Weights of a small mixture-of-experts language model, trained from scratch on English Wikipedia.
Size: 14 layers, width 256, vocabulary 8192, 133M parameters.
Experts: 144 GELU neurons an expert, 2 picks a token, a sigmoid router, a shared expert of 192 neurons.
Training: a variant of Muon for the experts, 793M tokens, 6053 steps.
Below are experts of layer 5 (counted from 0) of a mixture-of-experts language model. Rows are named up (a neuron's input weights, with its number), down (a neuron's output weights, with its number) and show model dimensions 128-255. Each number is 128 + 24 x the weight over its row's rms, rounded and kept within 0 to 255. Numbers have three digits each.
Before each expert's rows: a language model's description of what the expert responds to. This comes from a sample of Wikipedia text that the model never trained on.

# expert 42
Description: Wiki heading equals. Equals signs in wiki section headings like ==Overview== or ===Series overview===, plus heading words like List, Source, History.
up0:090124120166117116140183179091155144124119094123116114188116151150138150119126170096116151147140139124165096138153163149153099124105125146168127132147135136106113117133107119107131061104126103093092104096139136120128143118104155115129092163141101135121139086116081155137119124146107104080108129131164139115130138147114129113149080092161126124151158092138147126119105129115149124110146
down0:145186124133088128168097118159125160126115152145141136128147117147117135113093149149132108109097118160106123113086122113068154110110154068163095119110119128133139087156147136133106118116091161150128105162135132120117157108128104111141113112150182118107133164154126105132167131120129134151137128101119146138088136124135179170120150154142101105104099146126083079123170134116100136150142
up1:109114186118131126108161115159122136112145135107101147119129108108085134083144102136155133169113098135131148161166112074116116133150154160143140144105113124099140099134099115111089145106125116107131160117108100131119116135157122125132082135177123134134083109084123140152107118144105097080120101113194138149111124151136151127097135139150152089094118122165141124133127108108105178113128
down1:122108135116155129114104114151099123132131150121118173092145151169182111169097149144105178108138150148132092138106116183127086109174150129119100126122139115153110164116099086108124112169082129102098115134182140125127154172162130094157151135105098123142125157125122111115108151156139158136141167134088169127141109111137106125155164130141127140196098125116167092105137147115131089129175
up2:105082140104129109145179144136119121104150147111168139153164118150109137145111122159131115103140146102148167136131098115141132122130149164144124145166118077142134097165132151146131163120085129112098145156142107088069112131131099138111104108092170130156108149113113112121113148097122124129133104161076103103099144131136131111081096160103126128151139111076169154132105094097100095164090
down2:143168133132118116110145094106099115159131102172163187139161130113110142103157150148097114085130139130084101115121138152133115134139135123140135137139090148096155140146173103128154128122155127108139134150121112117121138168079098140105112166151107122148130148127170109087098095143099104134139166123111121105135151093106129137113149069125129099151142152155124134131132128156139139121172
up3:124157114137152181111113101146107120119118154134121136095092128042151140118162150160117097137150115115077149149124127177090147157121119141136110161131132124142119150165078133144102147144166140093126135091108175126151117117088131105110119124151130128141099176115126106085132076096111136124168114117122101108163157123101167150152100108156127138105127143131115144136130121108133131117123
down3:135120114143134132122088133099089108149117106159127110154146143128144150158165141146141129131119105140134111152147166150146113128168154157117132168144113120136157133047141176157153134087109084177121149133162110141155107084137108141115148119121127121140134137108115165165135098153187107121109126090152130104122121129119120163135103154126119188134134115103113159120116136141188142139119
up4:144157128121128113160150135113160112147178107129118095108109162090109098150087097122119154131141106135091146126079135106167085136166133150136101134147155148125137147121108124156152126118123124136165147107133170171128066156137102124118099164144121127121135129096143075111137138127143116117069110109111137103141107162088136148119132142129133118117135142108162144121184143157103170152156
down4:112121146138134102135104119176105106106150180108163122144166138141103163115108100132098175146100101187196093130112107147138132125141155105113153108083146102107151120130143123095095124126103176152134118152163127099104126107122132164100087116122174142118156149130109105117130126125143132104105149085117121154152121160071098156136137107168128104169119118121145095174155134115121163123141
up5:106099098113142136155095128135102137136111119114157119148085159106160109119115159111112124173151092143138122159112114112117139142146138127132110138141130144126147142128110192120130156114138156148158168169137096136127148123084127093165111144125158132099132080129110120077124147116074084108176139156191142096131097117109149152116114151128120129111123086137136107137168115157121094158114
down5:086112095125142133093148101138073093112140136083126122094119209132143092106106132144152142101140139126155121093102115155149144149098137098100115120120114124128149162123139096159148123151188108135128104117118119132126125131134129172147137100119128128099126114151127095160110134107120173112120116102136104165165139144097085155141145134175126116124141129134161082111134165096130138104125
up6:139105095119120108106145118142116113120129096105156115102174138135113105127121114115140116121143131158160123086131146140087146145198120133146162124093139092152178115140101080118155129104167169122130149160141116130143139140086164166151129125133142162106154051122103170162128052121091094115133122099128106116163121113121139098177121138131110137113131129158118115163122127121091096164090
down6:124104135132142120112068156142159124150118128148079140107087104152103097132118139133143109124124131140121110091151102133154143100117157125106151121084109125115113117114101121128078092126108123160136114144122120144166147126132113154109153104135133090112129110121185104086120148145153164127102148110166140174107158171136198122091108160131132118143089125152099096112141160111181130149163
up7:098157139065140145095164146121129092152164130118088139121166114133103110161139075121145097116133143118093107119162111122115132105185142097152125141145100109149141118110151132122151098138139145159118144137182137132178159150088154121117130168107163129116109138136133121131133109157144123114096116122110103111095127148134129148134155101142130089131160176105108127117117129140114118120101
down7:105119105140109159151146126164120138122145120172139123149147126145161138120150132151127095130123078188120143140156133125150137114112098123106160102137135100139180114158121142076070144154104107155141121086119089124141132127144160075102105139107130147143107152165086119135135134114132124151111162136108139121179136153136135123134110124132143120125142119093137137159117131083124068106129
up8:137154138123141131158121134162149141154182180132139154109137120126120116114057155122144157124090128129169130158124149100104096130171121140162095153133127135133110107139152103132174183084099130111139131126101117160121162159108156100140115132161185134101127131099115110101075146119124122148160095128106093148111124103126159138114134175125145134133127089113110116155095144109121138150097
down8:144099139158114137105162134103105158096151085111095145137116092131107155133140129109086127144164156154097137087166114080147147121090110102154161147108130131139167117143120152103122062129097123122180173122130142092149140127137127150107121142104144129113113114141153142161144101142130114077144134154178160101127159139151084166123111115141105128094123160126161112126090138097128088068140
up9:106147138084158145081086145147134097129101162154069137136143131106165123169119105120133108100140120155155086109165126127148126098128122095126126142138152154155075152145144152123130145117154120145141145134122094121103133115120132108069109149137129104145134138106106097136120095107077134143117109133106114099118138107106136151108150144129148104121163120140155104136171106155125142131144
down9:119139111154142151135113074151119145152156134115158144116115116083127126117170160138143131113162129134112127100094115130128146120192098147130156168131097108115170153145121095130104131079130146130132134115156133132113125142131117093119171076121119101124097135134091158126112128135134167123089143077135166161143101157128115087163108111132116180117125123131126162152153095114152111139138
up10:122144151097133116107162099105145153117188121132168119121081165090141142121158117119133100164139108097112106157171133122102125092135095129139112115182147083119147120151107183106085096105142141156137145149144124115094127164100077156145125151142116104115116115085143150135145141112095113145109156178096081115068134098092135150138131153146144101091143112158147160102151131134114130121140
down10:162139120145141139176121144141156143132129135133123117153115129154114133099156124143142103139142125117144114096086147112173138153106082102139175138153107150118062115113154097125143128109120127112111157136179158131102154142178144139131132108153093111109160170146097115140134116131138189141114076140123104130145148167158125134134135141116146173136104099118159121171121088138098123165136
up11:127125140093135107152080101183145157135172118126134087112111143118129143183135098169151126100134129123153126110129122112126184129087124128107152171096119114145204112108107079140158127113124127082122115125127138130108145121134141125090147101141111126171111106158169140114097171103145111098160106129090158135115112151141086155117141108100115144109104149107128131145122150126169148126089
down11:135111129086137128115133099113109132108119132089131167149133084165121086121138174131094162139106107132142103123114165129133101133139110170121172113140158134117117177174160150110122140137157104111127134116108105110157118102150121115168174132121140166110120156082097114159078098119137117145130139161160082108087107121147132109090098145104140095116123127159129089128094111140101119101168
up12:088116146125087126094159103111126109095119174135116133099097108080148107099164116093152115089141140119143135149148110107152082120078126102119138103119116126124166142145135121159124090105095111138074125134122142089138139109131134125153138102166135106138182146129163122126163140103143140115100138154120140110162125119134151103149194124139114178145109159137124080100133130077168105106114
down12:150141126136101139179147164143163168107094119119124126137107110120134159118082159155144145171144166117122161122151121131137186136125109144137099165118154112109084170128133150130168144128145120162133129169171130127145109098157132116113111133135117107151111100111103138170117113100110123131122127123122076136091147099121092061127074134178142133087173094128137127155117110126142149123087
up13:142095127116151094125135160104137105091146096118142150174124146122075144134151110124108154138151145078131117158140131126131117119099150107123193123135128147103111134090158170108149099125123139140096104116098135102184144081156170161168137134140081158120151125111137150141035148102110161110118109134159109130178117164097089145141142139155113126147166096147128120184136107118156154128127
down13:152122151133149116113136112097102190141113095155129107101121095096161125118111167100098131128127129107143141142163094137120123109166150109099103116143117160097119111164115101172091108147164129099090142178123089148118142127122092098129176119158115092126124114148167141190152093149129111126162119119158155148232117114136092153100086115168125120140109135121121121153157116117126128131129
up14:124114163086125120127121159096162115152120109089131133096118124164119126105112145146110126115145107093142119139105120145148149100131130134161151114121156106117131141131166089117161165131122120095134145107203124157092111161134126166153119147125089172081098106099141157111115070143095120142118159167109119101134112126139159167121116149164148144127106109134112130151114139095091162138129
down14:125150125124120161143110112128130142100087116122141107153129147169118108109154111103123152149105082129120099111113144103091143081107044165152147099139170096105142121115158117104122153126110142143097161148125144109123130123145151165102092154144148151140095116125102184137109099141117085164120154125141140092144122103153139106134142153085106127140143116120113131164110122111123121154135
up15:139096097148106144149144178157113110112133177120119115125116131115134135166122102163129157138108129129137151134133129146109151107088137117097112150133102130182111132125072132108128167104090143118149119131138130048137166140128070140111119128158101111154097130091129124116112126126169153106133118133177168147128095116153149108130145113179131110101135165153097077091162111116108164135143
down15:125109138147144131137130121115144138181122084142168144127113144124155121106146096132126125105129136157155124154171138187134078123172101140112111147092138122101129159101112169159091118124130134136105130077123134141112117112121163087121105104134147122134160146144119089165150109094158132129126142082117118099089103144128134168126110119147135159131152092090115145120162147128135162101133
up16:145182136107110057105121090097129142141126129172127128161135136180144140090144149142134105093140122193087132130140154087124131116129114143133130122109094165144116111142141158148120135126145139127130117105147118135085129128124127119111119125097156114120123118116131170131119130156118077098062124134138145155135091147117141126139098085148123093146089132167102120127150127137108104103149
down16:186114114158123158131153135111109108131116118141140107126092130131122099117117159100135173146083130147089144107173108116128134091142085138121131168159162117109078135075127121142093155161095141144123122119136150135118133168102100117111182119136132143130148125101149151112166142116098150131110118116127092129131113137136102102081102148146113168110119158161108101133131122117167109179114
up17:118118177075114117121117145144112143133134111090118153113152159128111133053120140142107137108132144144114117106095121154136131163085129149186127129133126087114135142127149137132180120087107130131096111099156070115150143081123114082150101129182196143087129162124139161162145122143092095114111100135103109123156114101135164160098099171145169145128126117088130127153118184096133138159070
down17:125139102118098159106139133112110088105143162114103020153149108119152085102141133148102113108157156128152121137112154122113149171131106148146102157148115145127110122155152083137155141147126108160119121165116111109126139130129136149125120161137112108094150129167129098116136116148127147118127142165068090116155135114166139136113143155109135080110105147145164120108107120154140120167152
up18:121126144127132137130115100130123114107157161139168151149098143117093087160096137125161116129117128115087104141144104160126141125112133087115178180108111088133142087116113124140097143132127118105130161097117107113119139136182122106142083150224134139151126112152145093150145127144088106091124094127149158146138137114134130098085137130103156159137114125138112130158146108139076124111113
down18:111114084138146130179125132125132122151140114091089100127154130148122121090132153127073105131118101084114121136167124128145124150157113163088113137164111156157113165135173138118123145151134148151105135157160148103148101110089123109110180131092152088121136119125134102105120096159142173142159118126142168146121124106098096097134121145139134140098102165124128129089092162152149107138109
up19:147109141109174141112130095146095118100081148165145101135156156152114134136096111157091132114115135138120157106143161132105111103117122115121168115154153141145118102143101135117093152131103154121136147106095097161146110137104151105093075142127130093141113167114131133064138165134118126136109113116113153124086151126134138116099091147095156090143148132160164131154082114114109137078115
down19:132149116173083104146147124121151125163130114140122150161129073101117091153118134133143136090124122144082166124095120126191086085146134146134083110142109121115104096122105110116122127131138148179129099096178163096094142132144126134178123117138117127151149111132114125149133137108117127096150140137099111123168132114124139109169098144140135143122158138111138097134106104143155117145134
up20:131147111131140131131146142151117135129176133100130121122116170150090101084129107139112188136136122132142127110129164156106098082101156085151078164149116147156170087112123086126147156138133092128128129176122122096136130147084086100161101090168148125144141150097134117108073114111166117120114116117117123134150142152150141082075135161104105132166135128145101094103130116144115162163111
down20:135083142132116183166143151092156095104140100102177152118173128142126114156161153138175078089173151092129180114109128121152104159146107164125117151111123122116139101115108137134156152141164143144087120105156139092125110129157120122154053129147134146153128128129175164158135123130146132124118177092128080055126107118103121165145105138115109128122089097141141156089087129137096109106123
up21:159113123146150134108143142127152128118116107149105172119126122121157129122101119148144143112136095133114060133129140121133123155095058130152118125126147150136139129098152125113108120141146135126136133143145141086083106119091150119123121115179127117151149126116118142119118138146108131139138119116133084136131094129139160138155179125140117121153086113155147105120097126127099142105108
down21:123164150109101135177115124131139133157140127133128099122120114065097114127149141110107169138110152095163124091182133108146124113108166112100141151139127144110099142147114160143160102096127079133129142099120154117169151109133097127162127130112155108134171146147097144137136142112130134097145127129147118129163138083122116142119094118115151136107142154161153138183126118112196134180136
up22:132137129088121126097138107152097107154147181187111127102149109137171135125097103125128118130106159138105133132150119089137142109077123101147117132092113162174112127103108149147141134154138157123145099116150139136138131121141121123115099104116157119160140130124089148116143108078109116136141111097115157115121109128138165094130157099137130143083103128148132106061125117107110115123147
down22:100121106106104106150113128141149116077106112091114187149140159117107149138130130148157140123140128109160142074190117149073151172145155147111122117146087085087157159113114123116146130119110113166126118122080094150163134093127144096131129136119138179072098115134125132172109139142152140140102165129134122103175171136164163168164138142151141113101149142086107155139144087116143162147125
up23:098079115129124169111102092158140137126096172104125126095160100144088136150153132113138066093084120138121144150148135148097134148144196108132098155131140135125119148188149129130125133146147105133144094061169119129118132103173105111156150150154125120092096113113154145114154162133128175105111151098080141135072150129127134128146128149141157104186161111097177100151127130118157105133127
down23:156136154103066143133133135135092127126069140117097138179126079108140126147161142122138123116160089096107117143123143136167131146122125164153182097139138132085125121152141128129162115200079086103097124128137139164164135125127133175122135115117132142081147130135072112128091158121154136136088127101148150136098118130114128110165108128125138132100125126139103138138132180141132111126089
up24:088180109107121117160102144108131116117151100161135138120132144173094150072118107107087091154143099183106162086097150099162127112133150171151111175128121112100128116148129109115139153154107130116178123149168108138112133124134110128145065113118099130111150129143130141113140127157127155124118129115130138083159167121144116141131121113136142126116146123088163142122116095126125140168119
down24:142102134151094162117175131121133145149126156116136137137099074154139160130153181135158138158098182110161114048154095112140156154123101150071140141186109098125133091127115151139129153144152112134130129134128129116149095135088115166098096135121132116139117098161116078117091141118110123125168135123124106093109079112149135139156114139120137137125141155175084132149153145131114142097101
up25:143129136127108171165135109163115111105130136141124088127172090107097132133139111093124130166115108140171167078091131121125134135187096141147125112135169128112114143113123146148163185168183167143128132143153137121106106073106107132135157113126154122111137105085111115127116118166157139145132150094147184113112128135155164118098109158133168100184096105111094169080134082139112132126114
down25:118114130161132132102135134116146137154125123139087134084140153123157131120145161140184123150153095129122127113138150143130076119087162154120130141126144106127113147089113093137121102099136105085171146096081129170103120139126135153133134100119147133184108141128084125148131090120106117120092087139064082148139141148115106139165158146175067110131156118137156117141126099145089129125096
up26:135117116143049143084131122156118121108141137117090127124120109137151105161178114175176156120104110145092143099132140126166138082137136134079149115113124176141160130101099151130148158104117123149124084149129117128134112168192117100111128086097111109152163151081142121140130128115146153105104164126115125111139124143106135126153137175113114126158115127150169122133157131131113167155113
down26:134144145146079118145173145128126136148132109078142132079122136101114098141127121149069113153132117081166121168146165131152099161171150141118083117146136124168162079138112105126122164145105098151101161125119137186138138113156153116134130118129109138132093170113115126134127110173111126073153113119143119134180105089116100123081104111115092125117136106137137120138145123092128154124154
up27:103144119108122117126135092102132108112120138147135117157146115156100140118149139113151133121112113115142104109109080121140158164127103135148111115107146117100112138185098167126107117118142127124148133123112129089171154121146177171153143134087124129121153129129106145137133131081086114131163107127121153047162132096125171134167155149139145146144078104085176127101107120098127139144128
down27:099100158181134084125110150082152150162161110126138078093148149118127111141114158091155093135133107116150141118152121101178144134129153117136097112147122170123152087151096106125100146121160147127060055138152107141135138105148098139137153121078120083144127100132132132145161120106131102137127125123111143153120139134122120122138124172117139109138141117156118118116103144170176143156115
up28:145090149150122156100120095125142114133163140126084099117097162105103110120145120153157170162106121144168162154123153120110130124110130151152134160112111095123084153133115148165125167132100146164076122124170119135119145131121140162145155151106151098111101133151118130151128108159091140133155146105107112094154131097103122165134129133108142102097146098113131097115130098137110094114104
down28:143133144122132136121123131116142144145134124189129156132122100158154140122155097122128112107083131152094084156102140099108140088125129107110100121140164121116179133140124095109099090081118140148172155110153118101190130103099153113139107127151124136102168116106095142074158159119128135134119127157165104118128154105124129144147115122129110083108166136100170133143104133098111145099158
up29:138099162136138095160122140157131142094118154140128111150105115133130105137131079144146115143145116119147118113125135108114117161123085130114133124128149133089108084122108133114163134130161150093132136086131135092136125119183116131119124140147124107141169157133126128105106108150070149181111096110183125148153161137185094139111138096156111125146100121130112166167102142105143130163127
down29:156128158107132109105150104144115118115127107131124174121131092123155098137138135125165141097085131167139156142125121172141143092127155148139154114102121127116135117091147141139135136153103123117179125132147132139100163216105094129134114130137171136093085114090088138100091109102169108144151155151102094138117099115129152121110116094080133142135142162134144145144161083123147134112136
up30:144101119138130142044132097131092101137111108118151137122160121122162149104193142114150104106123119126152099111149153099115165153148136135145099160120113151126140158133110106138136092129145137138153091191167128161146162106128093140126150096110111125133135123083106158078188116167151120183122131138121143094136144103111150139141181141130121132072106147126129186089159157136137128129111
down30:133106130119128112178135088091172112110156174111129127075147107089094142128143126091140165164154147132133131135070184084102147123100118083157153104133135124128137118144138139126095144139122122105122142112121097114129092150141103141158110090144081151099127153111081125154113140127125130155140103116145102128106165111125133160108095112120110102118094115136135135135114128134183134135123
up31:105085139171090116110095128153155110109107173108129104142090143114145142084153099137173114144105123116145138134104080135115138164128134120145126083116157139156181143120132131156137145124119141141142143097097118124186125118172126107077127148108124092116108143153118136106088151137117151132174123122134161153139131144116184186085160179094153171132105120134143115155110133091151193138075
down31:133154135119145152127121144142149105115109124167112133155147088128107136152129120162129144118108136170155094187159162102183127154123133175133135124105124092149107107116106124105116137126107106117084128123143073128075096130128105148122127076130123131080106141118100151129119123099095129070143133173131070108156120150177158112147088160126108134180099120109111148138150081116121115085107
up32:130117121126113125096144139128136139152116137120096125103099165127132124096120157130151137153146149127125102109178109153076133104110079092161109139051112120096120149129164142125116074099159116127152128148138154163088079136125141122133142123182175092144133132079117077116141130092131119208120135153161159129157146120120112117141139118150136131177151096143169114151105124091083109110070
down32:120151120117118137145134133083143161149114131139161104134093133132127079132175135132120111133159124150110149150117139106150140120139105155122115179153130120162126162112086148152124138153126117148090103105121126166142131104140105121117141100103080116145128096199152139110049132151175124067166138143132152137151112120124174092098125167119114144085170140131114135135134152128144109100100
up33:119127134125138141158070150157116136102139113142078133123135152117116130104110140154177140138155136148101106141167109132113094135146154111110124109174073138109121098137131155129117131167126137135124126141090102137067133129121150137159135153115148175165148128144126094136120122122119120146145123132122152150122139141069103129102107123142120094122116111185106138163155071131154083079125
down33:176080104117095118161125120124124123114130116132151143137110148142093077139119098131121134151166111109134138137094116144156120136118150139144147143112122129159126159119144112090109088155115128152128124157147103163137118124162132147145101130113163104143156131155116086080162169165099214160101143164165138137106110136165146114158104113140143129105165139103114116118065122161103146148106
up34:129112124177101129079120134120116124126119103153156118156089120151090129168127139130135130164149157149122165110136159120139168155126146087123156157093124094140116157103109146161087125107157114147130154085134100110145141102119138140184111089114143134113186115137164120181158141163166131073114150120122112103134119144137130135123121115133179106124116089094114135142113148122136112131129
down34:127144144123112129179171169055097107136123128107132130126098133141175123143128133143117153105161113116113126136087132119121097102110110161103149082165104165129073137116155143121127156136079128155161113155126121144111169083124093097098115107122124114139159145142113087106081171121141144160160119135131115117093122098173116119110176124130110135105135171144120087124137093158146130157142
up35:155122110166136124125143126064130128128174086147156076104128089125137154140137158114144118125168108141119128154157108115123074148094107123133094114183140125115115097118102128119098144135115143090140135166180114075124136105134147096095107176154144155120127106133136144114117161131092086082168085148142120111164121142105145116156144124133143147151139161144118118168113102127162131083060
down35:127072129154141134111132088121140151136156106119113070150110141136095078146110114145126166112163153127088169105125127074126147145099152113123145153108119127092091112127142168125095094101146153123119108090101142161099143132147079132106109124132181120111152109155152161117149102095137108143116136148121125154112160123142128134159096151151146131117132149117102129143141153093142088088122
up36:146178122109104139147118089119161166109079104132095110147138163138104110123103174158120131145096125127112105125123074192141107124130099117155117128152117147123130125151137127133122119128138111119118150086132139108175129138145152152118137120127143177151152135126129112122144135118168157164118088163133139173150091120155138110142153133100089154118104118135132105101156105119175156108062
down36:129132093131095135133130140119099112171154111156171154131142129152120099119124102124145142113136132072104142115170153122136109132168151128140099151119153147125112120114109127105130153118142148112133115162141082148081154116105127100104173108152186145121126137148110149153133127127130109140114157145126154156145161115127114119110112128099131109179093148085128176157129141133070124113115
up37:124152119120128125131115164129128127147170115113127130154129144135090121127090121116080114109082099172112177131120144130143093107159143135136104124145157122129137144171177169149157131133141142110087140121124153123080125114139095115089128098118117109085152128152081114133122133096138157099096127177100100086096146123141112185148130129125133136175154151152122140151149106083117093095158
down37:146188171140125116124093116127103139126077134075123129114136133124118142123148115118142120127134122151127101077130162158135142152123165118140104143130127112124099158176165114101131104114164109122153130150114121170152105149120098109133106117138130144124157129171155134117146152135109114120139193138144117087138098115124132110152161103150153125095152123129190176077122132101113132113093
up38:134134095130167125111139104137132090114135132128140106089112139113117146135125157123142156151122102152157099125141136102132110142150114105148124119141092149160157087156132109132092086124104098139116081148119125138145151103124135076172125131147129103076157115125114159144116070175164144123165131126151158133116129128140112159102137114139117086122130128094123071138153124104133135105140
down38:109108163147142113109108086138095119167141100125139110117079134098164129119153114133092084114133088113170120107126106119137133167127152144098157138146100179132084127161116112128179119118145172112145132127147087134129131120113135177084102109102129155124163150104126113113111133153126170113160163128131127106164142121120129119139139127125131133119155097125123142167127154142116126103114
up39:153118129134111111198140141124150133089093157150142144147092118115155107067100157131118118106144093151137180139142136140108081189112102127104116127067121115104164110136188109159144123122109093109117103086119107143123133131133143124117151116152103104106164144143134150120137115115168146136106098118121111127088116150132117096125091138126117166114147145091130107094149169117100094063139
down39:118131189160102152096119159135136108182100127105144162150100172140096133116137130137153147109149088116162162105106114105143127124162147097135163119113144142084151097136091127126115170119087129082089137130129118131157130115133132141118088147118093131142127129098119121142112106137111114111165152133114136186094163129149090135126135115123107111154108123124121145105147093154138145148139
up40:104152145130129079116105135129092084140127087138155085158126116140112130066136141103133112107146133150148092141132120153157129130127130128144100082135119151126128145089121135106117096156134146113107102094109160096133157169158168164151117114125124136134124113129105097129135158152118117117153098085179138192170105174146129118122143126109138152160125198100139137174124129114142114128134
down40:136140118136168120178136138139110130134107123159146113139124054115099129118138107111124123136119157078122153123157122079120135081077156142148119143107156113132105065140084147142085143096156131144163167128132135144160136143121146108128135158119171115113112155152140141108131124152077111130119114180171114127125137111135132088132144099098126099133083112122134132094154144137100139142113
up41:134114110125124165121052113150134119085106124113145143117135144126127132094123151123126111105111176174141106101142122125154156138137124115109138109117143137115133136116169148135093111163156173096131169122155134097150109152118074110120084134124127083109121122119157141147095117125084121087104102113150121144148115074128109150091145168070088102147100132129121127186145077081112108131162
down41:145165098118148190137110120137153155134078113092149112155143137117090122135198136119124120143094132122094136126148166110112144131142086128131125144131170169151125154156151119116109150127145133184124154100124135125164131125106105135135129172155130131081095097078142149128103135116092152112093107122092085111150079128162137111108153144118108134135131101140082134133131115092082151165134
up42:172124127122103087179132123117134131166169183122150135129139106108114119160139138173111140161174133152126140096080125102093135155145129167129097122126117077151121112132142041134136129124140135121138076118109116166134102126118135200091097144101139096115120149132139113161133139115130101093071123125106130158116137183142112117132153098148120137187096081096139134163133089127105130141141
down42:108116140162131154157088125125123100091122155143094129149141151122109152090108130166110097136111138147128144150120173119088154132131153154093137128116138068120116185086140146125112139159121116135178168143134117114130107104117153134163071131154158132162116123109128144103160127128097089149120102139154110173100097136129127164120100152196180131155118168109127131133105128104146141138151
up43:122157125137123127118101142103125112166152091127089113157115129132145109087130124128129109104129176131087119179130129099176141111168107088101142122176088119153067139117117136098156134126136173125121116115134153148087151157079125112149108149120129102111106135096082125148129109105088096124093136113102104144115137126114176118110128129138132136121136134128158095137118155081149120110129
down43:157126138127143130107079106113121132138133146161137129101135151093128125147122119140150124140131098152139157132124145140142125125129122118124143115128160155093119142132125106090143159088122101136153134162117125136125106125167091114124130113131076119098135150117134141137135134138101096114128118153112171149134101114114144180142091155058084139085119143125107107097159112147123149140153
up44:136139127110118165127135104111153108085103149161138104100153158103123168111163169147143149095138125102123088102154123116158099089128134146139117170153107121122136111141139097123135124101150089120116150157149160117129134067161118105096102126155117118135145112095151113120073133153121121158101132140110126082120115115146133134136133150136104158145136158123114192107146164138092145148146
down44:143152076210092141110051120166159136144130149145115116140087152118143115140152094100157120163112111113128076114128135147169114138145128137135129101149150153135121115092072141183153103126138126107178118138149114130128144117094134155114153140078127124145107129112112149079143141079113151148119155143138157142120104134099111123143134112122120125131133141119127102175118131136150120101125
up45:139141144083109098161089084129155186142160117116174107133151109141167084109164138112114139110111163083144074112114145148157130121113125143109141124152116131110119137104165135146160120139102151124111137171131135134132114116141124128166146149107154130099106133102174149138164147149134134126161111177123097115128169071136105110097102130140139141119141079145115134111109124084106132100150
down45:123115114153118191156156119160107105124141144126084129103100118160099109149105124118143108170157096121169106146133113117112144074148133086127149113129138110123141151137161158141112156136105114156141087124117107125147146122146139101165121112161168156164147143096120112159094117113086124110129163094155155145140121153143107150117149161136160118112122190098162172133110131138118137133164
up46:075145139131133124140126109143086110115076152111132141147139099180128095108111137134126076151095184114117169142125137130113112124181160179090132154162147149147115122159148115099109125134149079134128118104139131145119096105134143107118170129090121148144134124150116136166128106084158145119146156107094129127125167131101130127161126162085135101189169104171160100114108119109075100140116
down46:140131091136160124143114085139135132132123135176118111078144136126149126122124106113121140151108150135120122113115170134148111101134173120119142103146118171076119138126107114128166170144133122069110106118117160156125117141112136161090127125161142123155198118152108080063140148167134141144095128109108116158129120137105091093124184139146121135092149118083181142138086163121120089164112
up47:152152149103138129148136138125164135124165093123120136121123111111087087136113118152125126145150097184125137147084127145149147117103169139106156136142115093174116122109114120134128127117133115148124152145144154153172125160107152105152110182170134136151096133136134139120150103110140110091129088147113142153137139104143113120121168117130110144154152143154104094100138121155149129107117
down47:116131110146144114108113059108124098092143152180128145154154161136135098136178083174103128081127120094100117078133145123143124126105097143101109128154136135122138133163107136133113137121163111137117111108115125087094126095128131154102119138116143071130143178146111086163168130081082106122132159097123133093153101142075141152133104155098143116095124156130159139153095146114112157138102
up48:121172148121144130139144098161131119138121148147066170119135113145130145120128166115134110128087114125132153158120142160140122134168124139110112131140109117118142114127148117107117119167127107122111123099103142147087083124159123095109190076107157126100106129194144133148166136090132162115145126139159140093116171075115104127139082152127157136177137128128140116151157085150098127138112
down48:125147109157104146122114113084127136140125126153107110146167125152096121147112106142132099120152105112097114099079134119116129140100132140147134110164125130107157113129132173169139159092125093150122134139158135154166112124118118151132118133132130123148134115117162111098097122147123112138080173162144111156166111136154096151139183110107110101108131121108131121133099149125133138133118
up49:174106149138122150146139169160119103121178155131117145075118135095147101148154180124118110144105133166127128163122137142114137090151105137125102158093129115124129107128122106167111141091160173123104135093111144113132120122161141162125092090158110100146128124121123153147112102133159114158155118164153150131116133106124116150157134118137130133111140111102081128163080150159124152129121
down49:110128125111120108113121151121093144131114127144137122106112114164166115141127123141151155151133130129099102095193152122147120101112158145131116103099115155116155140154134139092140106170135127107116128098140125140184096133133123140097119148173144125128094121160175091100102127141093146145112098137085106112157094122170125095157126159092147174097123091179088109144129129131127100122136
up50:096117088147142108143157105129106182118159087154125063116121133136155118086178112121110112129092142137083167094130140131135132143080108125153108109101118142158154142119116102133112144175140124118193115082132110121126160130087119101119128102161134116147130095125130136103107089126133133086135103098087103104139127121143153152134149123190116116126128149147125135097124183126144116119164
down50:131106128129152125136125129102139149125086112086126146101136172167110144115095126123151145146166149129138127121145093103098158125153129163132184117145087172112140115158117144108101093137141122117108113154163142125122119112179125113143102108116135164115090173142139143160172140107151084118133125129155129137176107134151124116097124147109127119132153158112124146102111093130140159111117
up51:087114138111124104132092137117122159129118123099098126163118110148147153119132104121146101152094162167153094127142116182115097124127175127161114119099135120147134149158176141089087143116120116108095118105139129140060101124113091126138120130113146097134158097123142133140126123192169120128108131119112126116164127148086090118127114122171135159138160121149142155109156096118086140134084
down51:171124151161162164134126113147093124151137112113177109142132115091108137146134112144145146142103084149120122126167164158124173125131109126121131141115137108110155149166126121114149141140165129125118079115104081163104100146095135103164130141118112160114132116086114131115102152153109129138107199133152096090150157125116108144085090121156113139086152115120105149104142125118117106092137
up52:103110100130102149094136133126120154160141150115149092116122140133111134109162142132125102120088141180133128117122158108093088093149136107136142141138185131103131152108123111157111156119126129120147131130153167163096128125113116116123083183143114187083132156096136164092148127120161103173129144182055134109136139087120113097103183149129123115124130160144133128128139096105086150122081
down52:102134148136150111153144110152116150061173116076059097117112131182117127156135127148142157149165149109084101110146106120107100135150162137149139093121109089149127160087129175108129110120109132082160103133094123137134150110124093134151168129141114108128135153114122136097126145143092127131094117127125152056093122113135155081127133071152126158093146078145114151137126110117121107161124